Experts of a small language model: width 256, a variant of SOAP for the experts.
Below are experts of layer 8 (counted from 0) of a mixture-of-experts language model. Rows are named router (the router's row for the expert), up (a neuron's input weights, with its number), down (a neuron's output weights, with its number) and show model dimensions 0-255. Each number is 200 + 30 x the weight over its row's rms, rounded and kept within 0 to 999.
Before each expert's rows: "comes after" lists some tokens at least twice as common just before its tokens as in all text; "raises" lists some tokens whose logits its average output raises strongly, later layers aside. This comes from a sample of Wikipedia text that the model never trained on. Tokens count by the router's weight.

# expert 11
comes after: "==", " the", " a", " United", " of", " American"
raises: " and", " ", ",", " (", " /", "."
router,180,229,234,150,228,171,220,262,193,189,232,169,258,215,201,186,117,153,164,252,206,196,244,238,204,221,181,241,216,206,122,191,199,137,228,161,176,225,239,247,205,196,194,209,213,232,184,162,178,190,175,192,178,152,195,157,213,177,191,144,212,197,217,179,195,180,194,255,180,179,218,204,218,232,213,164,172,224,223,177,231,193,167,216,216,155,213,215,181,232,151,179,200,184,216,222,183,212,237,220,210,206,194,223,186,223,217,175,211,233,176,171,193,134,197,237,211,212,164,181,192,184,222,233,229,199,217,215,204,200,214,169,192,211,223,279,255,169,192,197,139,230,201,172,196,193,211,226,211,258,245,197,205,229,219,195,157,173,168,193,216,233,177,228,214,203,230,181,174,190,146,201,220,144,211,219,206,173,238,258,155,149,252,192,208,222,198,247,192,190,196,201,214,209,187,198,213,227,244,166,198,220,193,214,183,186,217,190,207,155,198,264,171,201,248,211,175,188,125,157,158,197,232,225,199,213,206,163,244,148,271,137,271,161,187,174,197,205,190,247,196,233,196,139,170,179,238,202,247,179,228,186,227,143,171,188
up0,199,226,186,217,192,137,300,142,254,201,212,190,197,200,260,189,216,163,258,212,172,178,162,153,156,271,186,235,218,176,203,211,204,198,226,179,191,185,235,192,145,251,201,205,198,179,199,208,181,184,164,197,196,208,230,159,187,169,167,197,210,198,202,240,221,232,206,195,123,203,174,187,233,228,187,170,239,239,215,179,190,195,145,227,227,197,168,190,176,243,225,243,176,204,231,249,158,238,196,236,166,189,197,187,170,188,233,187,155,216,145,206,190,249,234,201,235,191,216,209,178,213,231,165,269,244,223,230,207,239,204,145,187,225,181,285,199,220,180,199,194,152,191,188,227,172,178,242,191,176,230,196,185,190,229,191,209,203,236,232,165,218,252,193,202,211,216,192,203,195,235,195,202,202,187,238,209,158,154,250,258,181,224,121,208,174,236,230,208,173,219,200,192,111,207,174,210,231,236,163,196,171,193,171,211,215,138,233,237,230,184,239,194,181,196,171,218,194,220,182,199,204,174,179,209,169,234,206,204,179,202,197,160,206,152,198,225,155,206,182,168,218,197,250,190,228,190,227,211,184,235,175,195,230,144,276
down0,198,213,224,219,162,208,240,195,207,194,204,241,177,178,167,238,119,167,176,171,153,236,157,185,201,238,150,226,165,183,223,175,212,265,211,197,139,188,180,216,219,209,237,216,211,208,166,147,163,177,197,197,236,186,187,200,255,192,227,207,177,199,210,156,182,240,224,229,222,181,204,266,196,267,206,232,210,149,269,202,156,233,210,212,244,230,217,216,195,262,177,197,200,177,185,146,189,200,228,183,185,201,222,177,192,189,210,144,134,204,208,181,211,164,245,171,205,211,217,189,231,193,200,224,208,252,210,133,180,214,232,231,210,184,202,252,204,152,208,134,188,235,212,153,161,202,197,192,182,153,165,193,192,201,198,162,206,189,233,223,169,175,194,215,166,235,223,178,167,208,153,173,277,265,168,249,241,176,213,254,200,221,207,205,199,235,187,212,215,222,210,223,150,219,218,189,234,200,183,146,169,266,119,247,172,207,212,198,199,229,179,193,218,179,260,188,193,195,215,171,140,205,185,189,159,127,183,178,201,243,208,194,186,246,218,225,180,209,198,145,214,147,214,203,193,223,216,221,225,189,185,187,190,202,229,216
up1,231,180,177,194,216,212,192,220,152,209,150,209,160,155,201,221,204,185,149,198,206,216,166,209,173,167,139,187,216,154,211,217,146,220,208,194,197,194,227,240,190,216,196,254,176,221,176,237,214,201,245,167,242,179,183,233,183,200,217,214,126,206,176,209,191,144,222,207,165,226,197,251,210,243,218,190,237,196,176,193,160,240,234,171,187,180,225,208,228,217,182,260,208,193,184,173,223,203,179,208,213,197,130,191,237,219,153,254,199,204,243,146,176,196,187,192,188,174,171,235,176,205,195,213,270,221,174,199,183,209,255,158,165,246,153,217,177,225,194,183,160,211,220,187,241,214,213,151,210,239,179,241,201,160,184,181,220,237,144,201,213,214,200,197,207,177,142,189,194,204,166,203,165,253,202,244,220,207,160,176,228,210,199,171,242,224,217,171,207,220,203,247,253,181,237,181,115,204,181,242,278,222,180,231,151,247,215,183,148,179,155,141,195,204,141,190,200,188,227,162,237,183,160,222,220,168,176,234,210,213,216,148,221,174,238,142,191,184,234,218,177,195,192,235,226,208,201,205,217,220,198,228,238,109,226,212
down1,191,207,192,243,204,258,165,142,235,213,202,194,194,189,238,181,216,196,164,223,159,233,255,243,174,208,172,164,213,164,206,199,203,255,188,183,166,236,204,254,212,218,163,155,227,190,197,193,159,166,187,235,186,255,241,179,214,234,224,229,204,154,182,189,226,230,126,175,152,223,217,206,152,184,292,243,237,173,204,172,184,177,201,149,222,187,256,194,274,206,215,238,207,195,219,205,219,232,230,210,197,225,188,234,225,176,240,153,177,176,217,195,254,199,167,216,205,227,178,205,140,188,193,174,168,186,213,201,185,213,250,205,160,171,208,131,143,176,245,196,204,200,209,237,197,222,194,179,206,202,178,222,186,186,165,231,202,173,115,194,190,152,173,225,168,193,223,182,177,251,267,208,176,226,153,167,203,155,240,185,152,225,215,205,214,197,171,137,184,201,213,211,212,178,176,220,227,166,195,191,230,212,240,271,220,173,210,205,198,186,197,175,194,230,177,207,203,208,251,246,193,244,218,200,224,194,243,218,152,249,244,213,226,221,209,209,199,190,183,204,140,249,206,179,196,209,221,183,157,246,208,162,248,221,187,237
up2,211,208,215,151,162,195,266,219,187,209,95,193,161,142,205,202,209,156,225,172,217,165,213,234,168,238,184,199,268,190,205,196,226,210,233,208,237,182,179,210,232,159,238,192,231,185,208,200,178,176,222,160,177,186,211,153,235,185,174,221,200,194,218,158,203,178,202,229,188,174,157,176,213,220,208,217,132,224,259,127,161,229,220,206,202,202,177,204,194,190,232,154,233,229,173,221,202,254,175,255,130,168,182,207,167,205,187,207,174,250,222,209,194,173,197,191,201,124,161,210,137,151,224,228,178,167,189,176,156,226,179,122,238,236,211,235,216,249,218,162,245,213,181,172,183,214,230,227,181,242,215,201,253,197,215,177,184,207,217,191,229,216,235,163,204,283,222,207,239,224,211,214,165,200,234,195,197,168,206,224,184,233,218,235,191,158,238,272,224,180,158,181,198,199,174,214,226,210,187,236,186,203,238,224,179,189,217,154,221,248,176,198,196,222,199,189,290,141,194,217,177,189,184,219,226,174,210,186,237,160,224,154,228,192,232,228,184,179,181,191,193,180,157,189,187,191,167,218,186,221,231,225,202,199,200,226
down2,233,191,229,166,193,139,216,161,181,214,180,207,211,253,244,131,178,238,190,231,108,195,220,235,169,178,208,201,218,180,165,147,172,274,198,190,203,213,181,160,253,208,202,189,221,130,180,199,201,195,176,204,225,221,192,192,239,218,167,177,182,208,199,222,233,200,158,212,212,216,185,199,248,243,206,214,159,177,183,225,190,184,195,198,191,193,210,231,210,200,209,208,255,222,224,206,204,233,200,186,210,196,219,176,166,250,196,237,241,209,207,213,240,225,220,262,193,181,231,209,130,160,200,192,253,138,210,207,192,196,162,216,222,209,270,205,191,195,213,207,249,173,206,203,184,207,206,229,155,211,218,169,211,225,225,171,182,197,226,221,165,220,211,180,226,205,222,265,199,208,155,195,166,222,234,209,198,171,184,156,276,217,144,218,194,185,156,196,206,161,141,188,266,155,183,193,293,231,195,180,233,183,202,174,179,172,209,174,219,198,153,211,221,161,204,160,204,198,200,194,221,219,181,193,221,164,212,136,264,186,127,203,157,224,135,286,209,218,191,241,180,167,189,204,181,226,226,213,186,183,181,191,181,206,263,210

# expert 6
comes after: "-", ":", "|", " /", ")", "N"
raises: "-", " |", ":", "\n", " ", "|"
router,224,223,139,257,209,224,205,172,197,216,198,173,158,200,233,217,127,185,211,213,220,191,246,234,185,206,221,181,156,207,179,190,181,190,186,140,181,213,226,194,188,197,190,210,174,155,219,210,185,213,210,207,183,197,218,199,224,261,203,213,235,209,154,212,179,251,178,168,236,202,179,133,195,199,245,238,183,197,236,172,223,177,241,198,202,243,216,156,196,199,169,195,231,249,198,187,197,207,246,264,199,212,181,190,198,186,189,182,221,221,232,187,240,255,203,230,186,191,210,216,197,215,227,164,166,136,253,225,122,207,189,205,217,206,196,195,215,169,186,197,197,175,195,240,221,178,230,223,161,187,252,177,150,226,177,147,266,178,174,143,205,212,286,194,203,198,128,177,147,269,205,194,181,161,222,221,190,163,222,180,178,220,143,225,160,192,154,252,184,207,228,184,194,211,216,192,207,172,184,200,164,156,181,232,176,217,204,226,208,141,270,197,207,211,180,236,184,236,243,221,161,266,180,223,110,214,229,123,195,172,223,233,210,174,191,197,253,201,219,155,171,240,199,208,199,155,209,186,237,196,192,194,218,184,200,211
up0,187,239,170,204,151,175,194,183,179,205,224,256,231,193,193,234,163,232,214,251,136,228,212,221,201,217,193,165,193,196,226,237,190,193,223,196,150,222,197,203,197,156,188,183,192,226,188,226,186,189,201,246,232,194,172,188,166,180,141,123,161,224,172,227,224,185,210,249,210,218,167,219,157,180,198,191,208,228,170,198,218,197,164,190,209,188,205,235,188,215,230,143,189,174,171,202,211,193,227,263,198,219,189,198,203,172,215,196,202,168,245,145,225,232,224,257,201,192,215,232,244,194,236,195,173,202,216,203,181,178,230,243,182,153,230,253,326,179,166,225,172,235,175,192,249,214,156,175,133,227,191,168,191,233,276,217,180,201,141,167,152,222,163,183,262,221,173,250,217,209,204,208,166,220,210,181,186,171,223,224,230,217,264,205,218,227,234,214,155,233,223,177,153,250,198,174,193,174,160,188,199,249,211,213,209,149,199,187,202,166,216,282,151,180,177,206,211,202,218,233,228,207,207,267,206,218,240,226,137,190,217,178,203,215,188,188,193,250,197,225,200,181,178,168,194,236,221,201,191,232,214,205,169,159,247,197
down0,200,220,186,203,150,252,198,166,174,249,200,203,293,168,196,127,210,193,178,190,182,231,252,237,179,218,178,201,196,210,220,188,249,248,224,250,216,254,164,239,199,208,201,178,189,191,222,179,188,179,173,189,218,197,186,158,195,191,189,151,200,209,177,239,136,178,228,245,213,148,201,214,171,187,176,180,246,210,232,186,142,242,194,175,195,177,245,159,243,224,250,197,201,185,192,189,200,197,216,190,173,166,247,204,198,154,230,215,190,229,251,191,187,184,178,208,243,209,226,199,198,189,183,251,210,233,214,163,190,243,201,158,122,216,194,166,211,231,173,231,169,137,195,183,232,202,177,207,184,246,222,162,220,251,187,134,168,179,210,173,247,190,156,229,184,196,187,153,147,244,182,199,168,235,228,244,232,155,185,175,220,234,201,161,207,216,134,142,183,218,166,262,211,205,195,231,179,243,164,182,224,245,213,198,212,240,208,198,158,211,201,203,196,233,187,194,179,191,176,232,163,175,214,252,214,200,229,182,213,117,181,196,159,188,262,199,240,199,189,199,160,192,237,232,246,205,212,198,189,160,234,188,193,222,224,169
up1,174,178,190,196,231,208,233,190,178,200,236,204,199,197,188,189,222,207,189,214,172,207,234,217,224,259,197,272,177,218,193,227,229,251,170,163,193,190,179,198,215,209,253,179,163,246,204,108,239,171,212,231,247,230,207,244,172,222,245,170,186,211,228,245,195,196,213,186,170,175,202,191,225,230,195,235,213,159,170,240,219,197,250,210,200,198,250,177,198,196,230,201,201,183,197,217,234,203,238,173,205,225,176,158,239,227,260,242,177,187,158,252,174,215,200,158,201,201,174,203,174,122,264,191,219,163,181,217,178,183,220,222,179,177,246,216,200,167,174,142,220,206,163,230,239,196,211,235,189,207,223,177,223,174,232,234,223,221,210,209,228,172,206,220,185,143,193,147,225,206,196,144,230,160,225,177,236,260,191,172,239,236,158,163,264,214,181,216,128,152,191,151,267,196,142,242,209,197,150,228,173,175,155,193,209,169,210,154,199,207,190,232,178,225,184,156,191,221,209,239,203,236,200,183,191,245,176,171,177,174,232,225,212,182,236,228,248,187,169,213,154,203,204,195,216,196,223,221,232,225,210,251,196,233,148,269
down1,186,174,227,228,147,172,205,185,200,176,247,252,266,204,166,212,177,164,219,224,152,224,223,183,232,221,209,203,225,165,214,228,234,212,130,188,184,198,196,216,113,215,166,182,173,244,205,184,231,203,148,225,210,186,226,224,205,180,226,193,212,212,224,200,180,165,239,232,187,208,234,186,231,197,197,165,269,203,190,244,171,228,253,263,220,185,277,182,256,221,192,182,157,235,194,257,234,196,203,169,166,168,192,208,151,206,214,185,182,187,240,181,236,192,234,150,188,230,179,170,172,165,219,217,227,189,214,178,224,199,171,175,228,234,182,198,242,159,218,252,192,242,243,187,237,167,163,179,198,168,212,195,160,224,214,171,150,199,168,169,187,154,208,259,173,203,231,190,183,178,168,152,244,165,198,169,238,166,211,203,220,214,180,136,192,178,183,199,142,188,156,145,230,237,165,229,225,170,182,239,211,175,236,170,217,137,213,176,190,240,225,225,199,193,181,189,168,196,220,204,165,225,248,239,137,198,223,166,229,188,216,238,206,206,194,208,255,188,222,167,215,222,154,170,175,206,221,181,248,207,189,202,238,236,157,231
up2,204,211,217,226,205,188,193,284,176,200,160,216,202,222,164,188,142,207,177,193,194,150,257,213,217,219,261,209,174,208,151,197,226,221,179,158,213,181,218,263,287,184,193,197,161,171,229,234,231,206,206,194,249,213,228,216,232,183,200,219,224,191,205,240,260,127,188,241,179,267,242,207,188,195,196,203,175,181,169,148,210,143,168,205,225,211,182,233,212,222,236,176,218,156,191,194,193,216,195,199,174,247,192,222,158,206,154,186,220,216,186,206,217,219,209,220,238,217,192,233,198,203,233,207,214,216,223,211,182,191,217,212,150,207,218,185,198,180,216,172,256,182,211,167,210,255,228,209,202,181,201,173,184,229,184,195,202,205,213,205,181,150,190,267,255,177,268,210,164,177,195,176,227,247,146,202,149,242,229,263,190,177,168,211,237,213,191,114,165,187,187,137,202,228,239,154,168,214,162,154,241,155,189,152,194,146,141,178,231,206,217,210,161,195,159,220,214,189,209,206,166,173,209,252,215,245,174,178,137,210,233,155,212,177,198,170,219,190,174,226,207,232,230,198,161,211,211,218,162,196,238,195,166,161,192,202
down2,182,217,207,193,178,215,203,140,311,227,135,173,198,178,243,193,266,194,198,256,192,253,187,224,166,228,158,164,166,182,157,232,182,228,183,203,219,197,174,211,201,195,186,203,170,200,222,217,177,172,200,191,186,194,183,215,183,187,264,166,243,248,206,153,214,125,122,157,226,241,185,234,200,229,231,222,158,229,215,221,144,168,216,238,169,184,140,161,182,209,196,199,186,215,210,210,195,168,236,209,231,194,214,209,239,188,208,153,228,233,200,208,233,189,196,199,195,174,184,243,197,199,228,151,231,200,227,281,266,210,186,202,216,259,189,232,196,150,225,189,197,158,189,163,219,223,189,177,183,254,162,198,206,146,199,165,204,142,210,231,199,162,211,185,183,200,173,187,196,243,201,179,249,187,211,201,262,204,205,230,170,185,167,230,230,189,191,213,162,229,231,191,221,155,193,160,168,236,228,155,161,205,226,223,252,196,257,192,232,194,234,193,213,227,197,171,185,211,242,174,194,227,224,248,183,201,182,167,192,228,208,231,213,152,188,262,238,192,181,217,200,165,241,235,190,173,189,160,183,235,198,210,216,179,164,158

# expert 9
comes after: "\n", " %", " ±%", ").", " House", " Minister"
raises: "ance", "|---|", "^{2})", "PS"
router,196,134,201,142,240,152,215,197,226,218,207,183,159,217,219,160,229,224,185,179,212,194,174,212,227,225,217,168,185,230,171,231,202,174,124,163,211,206,183,237,206,137,177,139,188,210,207,198,200,225,154,202,179,221,206,186,172,169,280,276,189,213,204,130,205,178,164,196,220,214,195,178,226,189,193,225,262,231,231,176,213,206,166,184,148,175,248,183,183,238,187,162,221,270,231,124,205,164,194,196,211,192,261,167,164,201,238,227,229,197,267,232,168,217,265,175,193,190,211,226,187,166,219,219,201,199,207,193,218,202,181,200,219,248,189,174,242,193,165,222,126,191,188,212,159,133,229,163,193,244,193,187,193,222,254,165,154,180,253,204,170,223,221,197,140,192,240,241,186,217,169,189,203,218,205,197,170,246,220,169,266,200,185,184,190,194,235,207,209,218,218,222,227,195,264,171,229,199,168,215,195,222,234,206,224,201,148,186,192,185,233,189,205,211,229,220,183,224,212,189,232,165,221,217,199,181,139,133,255,218,209,155,196,200,202,221,244,148,154,221,220,213,187,200,197,190,219,191,162,214,173,198,180,160,189,182
up0,187,179,191,172,272,183,207,254,158,187,248,245,168,169,219,155,219,186,228,234,179,185,217,137,199,225,177,205,225,202,169,177,180,230,165,159,231,77,159,148,223,179,205,191,190,226,198,167,209,248,174,213,234,208,152,171,219,207,211,185,187,251,219,134,162,192,180,192,164,181,148,220,238,184,210,205,189,213,153,164,176,222,164,208,195,170,216,216,167,215,235,255,239,198,207,149,203,200,217,221,190,192,190,197,204,267,211,264,178,216,163,208,182,241,207,210,163,230,197,162,236,198,209,161,142,200,171,184,112,253,188,244,184,248,208,200,165,233,213,202,208,164,243,189,170,236,174,173,175,195,205,195,216,163,193,196,183,225,193,205,169,231,197,215,177,154,227,209,143,164,216,211,223,137,199,256,193,205,205,287,207,162,194,206,98,174,197,243,225,212,231,169,211,181,212,219,204,218,161,216,177,184,202,226,230,216,173,231,215,218,180,214,191,190,222,152,150,217,233,174,206,214,185,201,199,252,182,199,189,197,200,200,152,216,179,217,177,168,172,209,164,219,220,206,208,182,237,200,198,198,184,161,215,189,171,236
down0,243,197,164,153,239,189,217,201,175,186,240,160,205,181,224,235,251,227,167,185,221,207,202,182,164,216,237,181,187,173,209,176,240,179,176,214,192,165,227,240,213,210,147,230,183,222,203,137,225,208,206,184,189,181,157,236,200,149,198,118,174,218,201,166,183,187,175,236,211,210,221,230,129,162,200,215,160,187,208,185,220,189,225,243,183,203,191,172,146,187,179,196,213,181,218,238,233,182,252,184,190,188,229,189,238,155,209,182,183,213,214,195,223,220,202,146,224,258,148,171,187,210,182,177,262,178,211,182,175,222,234,201,183,185,179,243,185,150,211,208,216,217,184,157,174,236,224,225,208,202,202,246,174,110,166,184,186,168,261,260,168,214,216,144,226,191,217,182,228,201,198,157,172,179,211,192,179,183,160,225,226,198,215,258,201,223,223,145,202,163,169,209,274,166,139,182,183,195,190,172,223,206,219,243,149,269,235,180,167,194,260,213,242,211,195,147,166,221,209,218,143,171,203,248,126,216,239,205,185,150,200,176,206,197,219,219,179,185,163,230,218,200,185,200,208,247,213,193,215,221,216,154,218,157,250,187
up1,198,219,180,170,210,217,182,233,209,197,233,140,227,214,242,164,201,232,190,208,223,150,158,158,188,274,190,176,212,235,218,149,174,225,224,191,196,281,151,172,242,203,198,206,220,225,209,138,195,229,228,205,192,186,194,191,282,265,159,170,160,235,160,210,194,226,232,225,189,187,178,171,146,211,188,189,202,187,184,214,199,189,232,211,213,218,169,127,152,204,213,206,227,244,170,231,207,248,162,191,240,203,170,197,175,214,204,193,188,209,211,179,176,166,166,149,180,226,189,198,146,197,208,262,188,175,208,198,207,169,252,238,217,229,277,210,211,236,229,199,220,170,168,146,200,207,205,177,180,216,232,212,186,176,199,245,222,228,179,220,213,185,216,176,265,199,152,218,158,203,215,234,206,182,177,249,179,203,126,208,217,206,193,214,175,168,282,147,162,186,187,194,180,202,253,193,223,194,154,174,175,176,211,161,169,197,171,227,244,141,229,183,193,200,162,217,205,215,221,198,160,174,183,200,240,216,195,231,223,201,163,172,266,176,166,216,169,230,269,175,200,204,244,223,180,223,209,181,208,157,251,239,168,182,209,176
down1,245,229,229,267,222,213,141,190,187,200,219,210,227,220,207,177,241,213,202,179,179,224,213,149,180,238,184,171,181,193,217,155,136,179,193,208,184,217,144,218,175,216,200,180,232,209,268,205,180,204,206,292,255,201,188,191,169,216,237,161,195,244,193,171,197,194,178,182,177,139,204,136,233,157,200,180,234,201,178,188,187,189,191,216,212,182,158,203,148,202,144,203,182,178,236,214,146,183,202,165,148,181,217,233,214,167,262,266,175,228,199,243,210,190,157,219,138,226,214,230,188,212,220,250,184,213,184,183,246,228,221,209,255,194,178,177,182,232,219,197,189,198,224,203,161,187,195,220,207,188,173,202,252,164,201,157,211,217,267,214,200,240,231,282,168,193,202,191,150,212,228,225,174,187,195,189,156,195,204,150,171,201,194,215,214,232,226,169,208,202,223,182,195,210,220,241,161,213,154,210,188,232,258,198,216,170,276,256,198,190,198,232,234,188,191,214,262,161,198,181,187,208,182,249,189,164,248,226,213,216,238,216,242,189,166,182,175,171,208,212,204,190,127,188,176,166,208,170,207,177,147,242,217,243,171,228
up2,170,260,193,229,226,196,197,220,180,162,210,162,207,174,181,234,185,199,204,193,194,156,131,206,186,197,213,200,203,203,200,142,223,236,165,157,157,278,207,197,175,172,186,184,198,218,187,232,213,276,191,244,211,222,217,231,225,219,215,236,239,182,209,187,135,193,188,240,164,178,184,197,169,219,194,176,176,209,217,269,179,271,211,222,194,228,204,184,236,219,194,261,168,244,156,214,200,165,221,180,203,213,186,199,176,213,202,180,155,174,254,190,201,183,201,210,216,230,219,204,223,186,179,256,180,238,224,213,211,194,176,230,227,199,203,234,195,187,201,236,169,161,237,251,131,193,226,206,215,191,225,210,238,151,189,162,169,207,180,221,186,199,176,255,141,222,174,191,160,183,241,230,165,152,167,192,157,181,237,225,180,292,202,179,173,224,101,191,218,200,185,200,221,206,190,230,158,155,165,251,215,158,214,195,242,193,170,178,218,186,204,198,239,201,205,213,235,173,280,165,224,197,191,236,189,221,184,173,179,233,172,229,233,209,156,231,233,189,177,209,175,233,247,214,144,231,180,182,166,200,274,209,201,183,157,179
down2,193,205,175,162,158,150,239,149,216,275,195,201,181,147,214,210,185,190,208,214,199,183,225,223,157,191,169,216,201,169,197,208,186,170,176,204,166,211,154,233,229,145,211,168,210,165,211,199,205,235,219,199,197,175,209,170,167,236,198,190,219,162,158,185,236,215,210,178,185,202,214,159,237,210,174,206,156,184,173,180,207,169,218,203,230,248,266,196,173,224,142,227,204,183,227,190,190,194,220,155,202,225,185,219,159,207,226,213,197,197,139,179,200,214,187,156,205,204,164,222,163,170,245,235,226,194,223,177,218,167,189,178,129,202,174,130,189,180,213,217,177,182,203,119,179,168,199,205,224,179,213,222,219,203,211,156,197,211,212,227,198,230,220,221,221,266,283,195,185,80,236,150,204,167,180,189,253,158,231,185,172,236,184,196,158,254,188,184,207,195,261,229,175,188,175,248,166,202,156,249,197,178,180,181,161,195,201,120,172,216,215,176,226,220,202,156,191,172,244,194,191,188,292,199,123,154,198,198,169,208,224,194,183,194,205,176,195,218,167,214,215,189,228,210,186,182,221,212,226,194,208,213,241,170,254,199

# expert 8
comes after: " the", " a", " his", " The", " its", " their"
raises: " of", ",", " and", ".", " in", " by"
router,246,169,262,176,182,207,206,182,245,204,204,181,171,213,182,200,170,189,239,233,211,219,210,265,255,189,204,185,192,243,227,221,168,150,195,223,181,223,162,205,194,180,183,174,191,243,212,186,241,187,230,205,221,233,165,238,181,181,233,199,180,198,213,193,121,146,212,226,189,194,183,189,192,173,179,256,236,166,208,219,180,253,161,258,237,237,141,162,234,190,182,188,175,225,196,182,251,224,155,251,179,181,229,228,177,182,241,161,244,194,229,179,194,218,256,192,142,187,260,229,266,206,170,170,199,206,203,234,209,206,140,205,249,170,187,194,183,155,183,196,169,166,213,191,229,245,210,160,286,203,162,199,184,189,218,205,243,238,195,187,195,220,190,148,241,203,241,184,263,231,215,214,224,173,190,254,193,195,170,227,213,191,268,213,152,189,173,159,169,179,181,207,168,185,208,217,143,179,192,213,193,262,228,175,186,283,189,190,196,240,180,188,221,179,213,240,201,174,252,219,199,203,124,155,192,188,162,197,176,210,214,213,209,231,178,213,209,180,197,186,224,194,178,252,227,195,213,169,200,162,154,229,182,208,212,171
up0,184,232,212,231,174,238,167,198,157,233,220,249,223,220,195,163,213,242,211,171,181,244,186,184,217,206,224,157,188,227,205,217,207,134,205,215,244,173,205,208,168,188,234,205,237,179,212,166,234,214,223,206,187,214,192,255,182,231,223,266,205,173,221,186,168,166,231,237,193,188,258,231,173,192,254,161,165,123,185,214,197,195,223,154,181,240,191,164,194,164,207,208,169,206,157,167,239,176,200,233,238,192,152,245,206,190,232,221,233,181,195,223,220,232,274,201,139,176,200,175,190,184,171,182,217,216,204,274,217,267,245,208,154,181,205,170,237,203,217,206,177,211,218,234,165,250,197,243,221,211,180,241,197,205,143,224,166,153,192,135,166,238,238,202,139,198,256,175,216,187,179,182,194,221,183,208,181,204,225,246,211,231,187,164,184,267,256,193,168,234,194,173,209,212,224,168,150,162,271,142,179,178,189,196,204,209,177,190,197,200,227,188,197,151,203,214,248,195,193,272,184,192,174,187,191,180,216,170,180,125,196,195,188,207,189,192,166,211,237,149,160,184,186,200,204,252,220,192,198,185,247,178,215,198,151,199
down0,169,191,181,183,244,157,180,198,137,214,158,197,164,215,189,250,128,214,174,185,165,199,226,248,199,249,154,192,138,214,242,219,194,146,216,141,218,229,212,214,180,185,136,191,218,190,224,154,195,215,156,195,209,231,197,229,213,219,217,253,185,193,198,253,181,177,141,148,139,174,205,196,203,205,164,197,230,203,233,242,214,185,185,182,182,212,241,206,264,199,176,240,226,193,174,162,187,250,215,220,233,205,196,196,190,230,235,221,221,168,185,198,178,183,238,187,211,244,207,177,221,218,159,218,158,185,181,235,251,209,183,197,202,210,199,206,224,216,193,214,209,179,210,234,140,200,196,220,199,240,245,219,197,157,246,193,223,225,182,191,163,162,205,225,165,229,179,177,236,196,229,213,191,191,212,178,230,215,202,171,223,185,199,212,142,197,206,196,212,228,260,133,227,182,218,189,120,218,224,201,218,187,188,225,160,223,199,194,181,242,229,201,189,189,176,186,255,188,195,193,229,179,204,214,266,223,214,171,215,136,208,188,195,201,184,156,195,137,176,145,219,159,124,203,221,172,187,208,143,153,181,156,91,225,166,226
up1,196,192,161,198,217,195,220,220,238,187,156,172,186,168,193,232,165,217,220,231,188,187,178,233,258,192,184,142,151,237,221,153,187,208,180,164,163,217,175,177,195,145,158,204,203,187,193,175,224,204,257,183,219,226,220,204,203,221,185,191,175,199,240,161,208,220,292,213,206,211,205,206,238,227,202,203,200,211,221,174,180,221,199,177,248,200,199,188,182,171,219,191,265,167,187,152,227,210,143,199,215,195,170,192,166,199,221,192,158,181,205,200,196,177,209,248,166,126,207,196,147,294,220,221,265,225,147,210,149,238,192,190,188,249,243,176,166,178,257,153,217,205,165,161,218,223,184,202,250,199,199,225,179,196,222,211,185,200,191,216,214,144,235,158,180,147,236,261,191,211,222,226,164,232,204,300,238,168,232,233,152,186,211,238,228,181,189,225,212,186,151,180,186,231,162,194,204,210,184,231,209,198,183,198,176,195,164,203,173,166,191,222,190,202,258,196,187,211,147,176,156,137,207,161,181,217,181,153,195,197,187,207,169,222,194,225,172,167,238,160,157,168,236,224,193,194,239,259,209,232,198,180,187,155,153,222
down1,161,218,202,230,210,187,254,241,205,204,254,183,209,210,208,181,231,197,155,203,240,162,252,255,178,244,177,219,202,191,185,159,268,187,211,192,219,166,243,180,246,196,230,182,174,177,192,207,175,183,200,118,224,244,212,218,198,224,164,166,208,199,144,197,200,223,217,205,188,168,200,232,239,152,176,178,244,193,221,166,194,175,193,179,187,209,162,214,194,153,170,162,165,213,209,194,218,152,204,163,227,173,165,100,228,154,242,213,219,205,174,232,232,203,205,227,246,210,215,216,192,179,212,189,202,224,239,168,212,118,205,232,166,219,200,179,203,175,199,245,171,219,234,206,200,216,229,206,253,193,210,181,190,208,220,180,161,193,267,219,233,234,250,172,166,250,200,169,215,230,230,235,205,219,210,181,198,192,268,173,205,177,185,202,252,204,241,241,133,177,197,218,182,182,232,210,221,217,209,145,252,210,200,177,147,229,214,235,205,205,201,171,226,201,227,215,201,214,259,157,162,216,212,228,240,153,199,168,128,169,186,179,190,172,264,256,214,202,205,242,160,242,206,155,191,175,163,182,191,160,204,192,217,191,218,262
up2,230,205,256,180,231,239,138,197,178,205,182,245,192,212,139,220,202,255,174,196,156,168,195,192,186,222,246,185,237,208,162,202,207,204,162,226,198,201,217,133,238,238,181,228,163,222,223,257,187,192,258,146,168,180,233,182,244,182,174,216,230,208,192,209,184,167,209,204,170,174,201,193,154,223,210,162,143,219,216,164,214,188,222,188,213,189,133,177,153,197,221,172,192,195,208,177,249,212,146,212,212,144,219,211,154,171,227,229,219,215,211,198,181,174,180,182,163,213,225,191,216,208,163,208,209,195,279,208,163,242,210,195,251,263,212,180,203,196,207,175,199,195,175,171,227,222,177,160,210,207,124,212,204,247,213,181,197,217,240,151,182,222,213,227,163,196,194,186,259,213,255,211,194,210,236,197,173,186,205,191,214,193,204,191,139,201,160,210,232,231,118,221,184,187,197,184,145,191,197,192,197,205,212,200,238,218,204,165,207,221,167,226,185,122,277,189,193,183,181,224,165,161,204,146,209,206,217,203,181,243,176,148,215,248,192,270,245,253,246,184,189,176,230,253,245,203,219,212,212,227,234,177,227,183,235,150
down2,199,265,250,250,208,193,299,229,188,254,221,142,150,188,185,297,215,207,235,217,195,192,198,188,200,180,217,177,191,215,250,186,187,231,153,225,206,192,168,170,197,234,171,247,171,188,206,257,175,112,174,215,144,229,173,218,210,185,195,177,168,202,168,159,180,217,224,229,241,213,170,187,204,217,198,170,183,208,199,177,160,207,119,181,172,233,255,156,181,175,199,221,213,176,207,180,206,196,229,198,140,231,207,212,170,162,219,167,233,188,198,154,180,225,228,194,249,208,244,184,236,167,256,207,166,170,215,204,174,212,216,208,232,228,198,192,238,227,226,199,169,174,204,206,220,227,191,219,204,176,202,191,169,164,208,183,207,220,251,171,164,259,236,178,210,211,204,130,281,203,156,210,173,221,184,184,231,179,198,245,240,178,178,214,199,219,191,155,215,203,178,248,189,225,221,255,170,134,210,181,244,232,218,180,179,221,179,144,212,185,221,212,238,183,250,181,166,171,236,177,197,218,217,188,249,218,156,179,200,173,219,228,204,203,196,228,205,240,214,222,185,138,234,187,150,203,228,212,196,212,169,183,216,184,204,209